Weights of a small mixture-of-experts language model, trained from scratch on English Wikipedia: 96 GeGLU neurons an expert, 714M tokens.
Below are experts of layer 3 (counted from 0) of a mixture-of-experts language model. Rows are named down (a neuron's output weights, with its number) and show model dimensions 80-159. Each number is 128 + 24 x the weight over its row's rms, rounded and kept within 0 to 255. Numbers have three digits each.
Before each expert's rows: "raises" lists some tokens whose logits its average output raises strongly, later layers aside. This comes from a sample of Wikipedia text that the model never trained on.

# expert 10
raises: "s", " (", " and", "\n", ",", " "
down0:111099106123164106126130150107093136132076131127100096120125104124135135150162129126081129164151126129179115179119137138127161136119134155095134139101148119094133142128153144161113124133140171121122129114068124137124163138143118171101154158
down1:105122121141106129147132146156132142125104158113133147122118121099109143110147151131068162139189140142097141167154084135113127136103122116142138119125149107149105088148124154115120092137128172125142153128124184125126136147156143151089116156
down2:112116088140148150122127128091149126123152138151132161107102155113074117153129138095151164154118174098182127128113169119154115105108132156110142151140108110136138085138120155141092139174161120155124134129123113127132134156162111123114104147
down3:105159142157111151124128127154098136119165121147106090154075161106122145156092162126112138138114129131164132087101174152117143099129164103139102124175184149120118164105136115130115108103124157103099129119109161136117103121126099135144088089
down4:115126138155099134149136141118110130116129148132181130118111116134116121112111166125100071151104121129115108141127193136115162075114130114113118104136115144101127133084137123093146146149156135120129151132163135094143127122093115115133162133

# expert 12
raises: " and", " in", " with", " as"
down0:156136136131106124090107118117130146126130098111078151129134172159140117119143146163112123112132120139126136104131113104133078143122137133129103124086146085131142072143115131108102103127133145135143112135148168139103148153093101143099111140
down1:101157115145117130125174166113121146101106148131137106144122079158117111140145138160143128115129125138125047148171166120108108097051149112126117158154160157155093134122085150137157134120113110130112142153173132112128106130118153159146094122
down2:090148106116121096104187151135101131143134139170139160132119122154125129118121142111143101143121126136096127135163177098100140109108087119130144145166095167140098103163149126087151119113150150115158162104118127125157120137076166142084105135
down3:186086121124152146110155115154125114111106191088108091123122124125125148147164106132108142101103126103130135118117140104199127096098150135130117127152113101126158131105128150155094140150153125090116094097144103049150128111112118132189102128
down4:173160133143141115121121131100129127085101170141083146117107149120157159097107089161136134138142145123131148123109151120120097143107137127158111135122114150109117136114077146106083129172105106119133144162126121156105166107138107081127093167

# expert 2
raises: "ate", " in", "ous"
down0:135112101164092120134105140106174137111091133152106152130118085107113122093125142128104137096152151134118107153085108120130109112118122138117144104122161152108149093111116110150035112079135134122128102116133153090146146118109133120154139108
down1:127113090137146112122103104135134134100118165103140154126133135155136161099174113103147078157134102135068103137134103135141143075101163132153131142156113140130099184119145112105143135117146179103136097065154134135085102156140098139117112130
down2:107197115135140143126127151119131118128123179109151102159127153104162115140123156097077120158129143118095106168143121130140100164113127115139103129110142106127131125146151139084102142147092080098140121167089126117175160105147158141085108144
down3:114136130101140101123106128152154115125141123124127132138100138109105075166131140152095125085150152154125152128113135169126153149102106140148182116149125088105087117162151097095155126121144134160104126130057107139126138111125138120171155164
down4:151140149110122124163112119152141113131128124149147146127121130136098130102166077061149148122138092135140121114154103197096140110147107137126151100149149125112169169137100140164162102132087142113145070119165118119116113093132078176122118110

# expert 5
raises: ",", "-", " and", "\n", " ", " ("
down0:111109113113104112155105098118123089072116147145138104109131154109111162155100126147103155135098144113108139158125189133143095101158130105081135177118158105144148134161086120114109135131125169110119150111143124105133108154128150135092098152
down1:151118115137133164130169138115137127113138140119114139081120145142125115118101128143109119099153109111111164105143161148144074122148112138158166146084121101128151083149131141139146169161117111143124132152175130118148116131165109160076119191
down2:120150150124140163131121096116160121128144115118137141125101128142158094125151085094074114116171144126091164116116126149124152131093108126104137114082127123095205145139120138078144147151095107152062109120165097113161106143145153096135124151
down3:140150108136146132148103105100103147133187116110111126137124119118081114116160131072148150116116126083116151088107167107123108146151144152145130112159161116137107112151094124108130148124111070163150126118146147098152130127157118125170123143
down4:138132163141103098099134121118093103164088144139149208157123118117130108101136107126162114128146109132135122149101115126120114114140187141119163107131131093153113134152138111135159157117153147148147134119122167131108183139090135142137109080

# expert 11
raises: " and", ",", " (", "\n", "s", " in"
down0:107156075124157150107187147083139174146174149117149167131164135147068126133137173146104160155111111138125140096133121112124088133121153096142125141137116102118151167121113100140131096128181161082151138134136125104094107106133181129140124155
down1:135101101121118114138129151113106141175149134130160167141123143131134144106105141077120124142159142136183095152121154142160169103130159134159149132120110158154160128151107105119164115147149128108099083131117178130144083139097115169161111120
down2:106152159137125135111116125132137158080124145094105196155137089127147116101125105114118131124189133149131117137148129106105128126115102160100123078176151163139147097146125150137156152096116133128111155114127154161117104118141073139157104182
down3:123091134141110082115118133117128106131170156126166162109097158110130164132137145102137126122087093163149120133144112108138094181141140109142138101145166148148124143107078126136160125140153125145113118120115087098131178124143131127088118114
down4:121184166155120157157127124071081169161140132157106110122088142141124133158135104147158117120119112154138176067099129135148104153125124106101113102104144142114137130111127129142122125109101167140090132133145112133119133113135145100136146177

# expert 0
raises: " ", ",", " ("
down0:137132105106115106129100101141154120129118142140080165112177146139125130097109094142154153131091082146121092115148129170143140127194145090136150159120166125140137148116104118141108121115147104143148120154114195161143125141072088139130153136
down1:153075122120132119142152126114142144126106145110111130115111115113130119134079155140152139110130152127119129104121176089140104133146124132131128106153150130109167163109118142141106105122192119115131120118141093086161125148111113140073134155
down2:114106158140119102130112118124103146128100156109155120134137118081144177093122135144106078128160142174120158138155128189114124174157152073155148112148154133110102132131144200156142135127082120056127133159139156134194140132099134144132125109
down3:121128127161133075132103143090140107126135146131160097082166166111159124103136152119126138139116095135165132152160173098114132136118123104148113135141132126102123133130119122156176087134070153112150106126117106126138139131097142174139139103
down4:143140125107158085159108082121136111146143099141139134123110095133159128153129093142140124118152153124127136098107109118140122135083138089149100104155095151128116101137180151105114103131184131113129133123131141162129110141119122206165086121

# expert 6
raises: "sion", "tain", "tur", "bury", "cy", "se"
down0:163127111107134121124083110125148124134112111091133197172167115145118115104120088088131128070150175155135116103141150111123097129081151146125158129120143121158155073132123111162097115137140129146122114092161166158141157155130108088156170122
down1:145087104125114081144144109070139161155160149113140128151154153099095127141089131120154142118138095079178113124127167145127121142087109144086118145139159124128102107113105151082178135159107135166091151123095090091163104143136166141156131082
down2:110123100137147137134077119134171166120100111105113147145153105107130102178172136146147137099159119074141129142139136138106124122161099126148128147157111091141134089107136123119112098114124093094124139130136081142130105097122159125073150136
down3:119163135147156134135136116116114088144125145130166140139145162143113138127132102109161143111147155164101139130124105128151160153138118133128148175134169122095131134151138138147104147100073124170101146159092138120201121149135170170079131140
down4:140134130121139104143132164109154166108102128137135166146134100163145136084108151116115093140140130140119162099114129116090083097101145124082158089126141129184102105101117130147115139084128127131130138102131109135078114111113114107166130121

# expert 1
raises: " and", ",", "'"
down0:094110132133099173118157162160116147172163119097134164140132098129133141110136122127117109133133134093177127131098128150116140133147145148118180132116125068194143113114140128150107092141123143106142137117124109111132114126124133134125138101
down1:153157110126104129085152146149100169145149138140119073087100157127124112090161155111154131155086130097113169088139178132123108173139102122111091130150100124136102119136116137115122130118144118144151146140092117088099151135143131135104114130
down2:129148148157101118141162182137141140168173127109149171123153150094098185133120128137127076113125114113107104139114158139145129164120097088125145134144151095140131108144121120087120136145104131097109148122135113143132153162072122130108102132
down3:102105145106146171108094132125114126108142100139130123117135130102111145074145126126107082122121137109154174120102112115115148101123119120130127142130170144146106152164114149101111104139145131091110094132124098127151175137158134194157091104
down4:113165134106112102117122134101118120094122116143077164126158163126087156086149128137145103105139157134171111123093151182142113137145077093148166155095100179096142155139138143157115158144124085153149120142145123112110126120145137096124155125

# expert 3
raises: "cre", "qu", "cho", "po", "pa", "che"
down0:130178106156105119103141168098112092180169113129112133127108125085082084150124081122139089125095091145156103121077116144161183084108112143151142151104098187153131158128150117107100137174137143132107114120135118128143106095141100107164101125
down1:074127115159108132155116113138139120145138167140111182112147131150126130164101121133142153146137151152113119159138109127065150135146111116100075112096130111152125125141111105118138141138126122111072149200086173092120126135137145104166115097
down2:136119085093132115134161144148081183098173137130138041123140151130116162132123157099124135112177156121087148155132126182150137137101118082132105137138126105077126098143135122156131169155120186105133100135103138140139127165134129135127116137
down3:065140152101147138092150112117116092104101122131108088158095147172164122190141123141187098164096101126133110134114106120124127134139138115116139110109118123148128102154143089092138134121145147095096107101144127106089170146099160129157107147
down4:088147135148136158145117119113137126163139111139123100124061172120077163160099123106103123127091089104174174150138107133138152115151128106177137103135084090122124112116132178114143094118154137095117119153121123080138080153116142100124101120

# expert 13
raises: " ", ",", " the", " in"
down0:116100137129129129101110125110123137100137118172118167139149125091113101072119135129129129102130126133112134091145171152146131072152160143122129175127091089148132140133153114138125147123156170132125118123131157150139135160106105116159135161
down1:154105123158158139149139157131167137145085121122122082091104157110159117145120142102129091098105132122117107152083165159095107154100127137169126125143127181103138114147097142117114079145081109129118120133132127167127095147146144123094167134
down2:118075101066138154126155121138116107098123148145100125085144118114124174163115146129158139162134138135100123125099108132157120124113115142095180115154136141121071130133179115145111090133118128195144152133146144136110138143134143104161093126
down3:148153110128116182103150086099148139140139136149073091151136138117146081095120103125143164116107151099160075119122156133134123154108158137149129126126118111102073154123123152129151128127150137147151091117119141134082154131107137090112098132
down4:128180146097141165167118139126115189142115175095123107118139141123101146129143084122117137115126162119095137099163150134163153128164146117137108100146116149151086171167143072113123113129110118160102143138130157139137151106142091142110145118

# expert 14
raises: ",", " and", " de", " "
down0:131141109116152103117152143127141142094171102150108100131148123105100164133128164142123106117124120135098143094106114127117199150165106112140173142135091136106110181133088164085114129147096089087130150137100126138171127147142100180139166170
down1:117123133097149119121114120136150147105080129120125111182152107134119128134119143103119145155112109168125089093127149110102147099128161111108108140112124124094191125163150126133153093083095125159142087167125080133109129098145108092138084135
down2:123137139134109140120175130171127131140137136142126124128079123138111138135111102119125151095146145119165120162136141125117138131149144114125140129132158115110138133126106135120096122152101127127123096098116090189149107116136141197097149121
down3:120158148121102121144116135117123118143123108141095150144141190118150131130139118093138122121120142187111140110122111131142149143123105119136110130106135120134131109144117150116163153097077127113137119147118114134154150098146106133129110127
down4:103129126156092155180114106120104148098113138093150131137156137119125121141106126108073080121099111117134121188114098118147135112131108100115126105130127153143116137110087111117095107117109167119198164142115107138159173117111124150073116124

# expert 7
raises: ",", ".", " ", " and", " of", " ("
down0:145122141166158117131087128126099104130116134140127085159142136135134101139122142162138169093118112114123147111125112150090143131144135126143108123118156131142098135110113128113116155145149159105135136076151150160115153131147132131143176100
down1:127151128131092128099128090108148138132144158101091143140116118129112152137120108119115142091145100177113106137151134147110136116144133101083106136118172096147141139126181093131130113106108099127094149155083129122148090130110107125111145168
down2:137083126170130151188120112126135132159150110120113124110097104115065109112142117141112092127138123082143102126122126123164099173125115103121122154126107110149105164119099125146139136132151158127114174152115126074099117136056137163127182150
down3:122140101099151163159172120097156100132130172161102124104109126133106137112130134100195141115130146118146125126103137143143111138040156166101131170160108148132156146149132137136127118124160097131108136151155123156119146139111122106169120130
down4:136133129114129144148126133110137141138126187141168124091152101118110111100163148117134159128173092101152119084129160193153098121069154103151090131154135133112076119130135120118131162113085178113170103119149135144125092134151120097157144124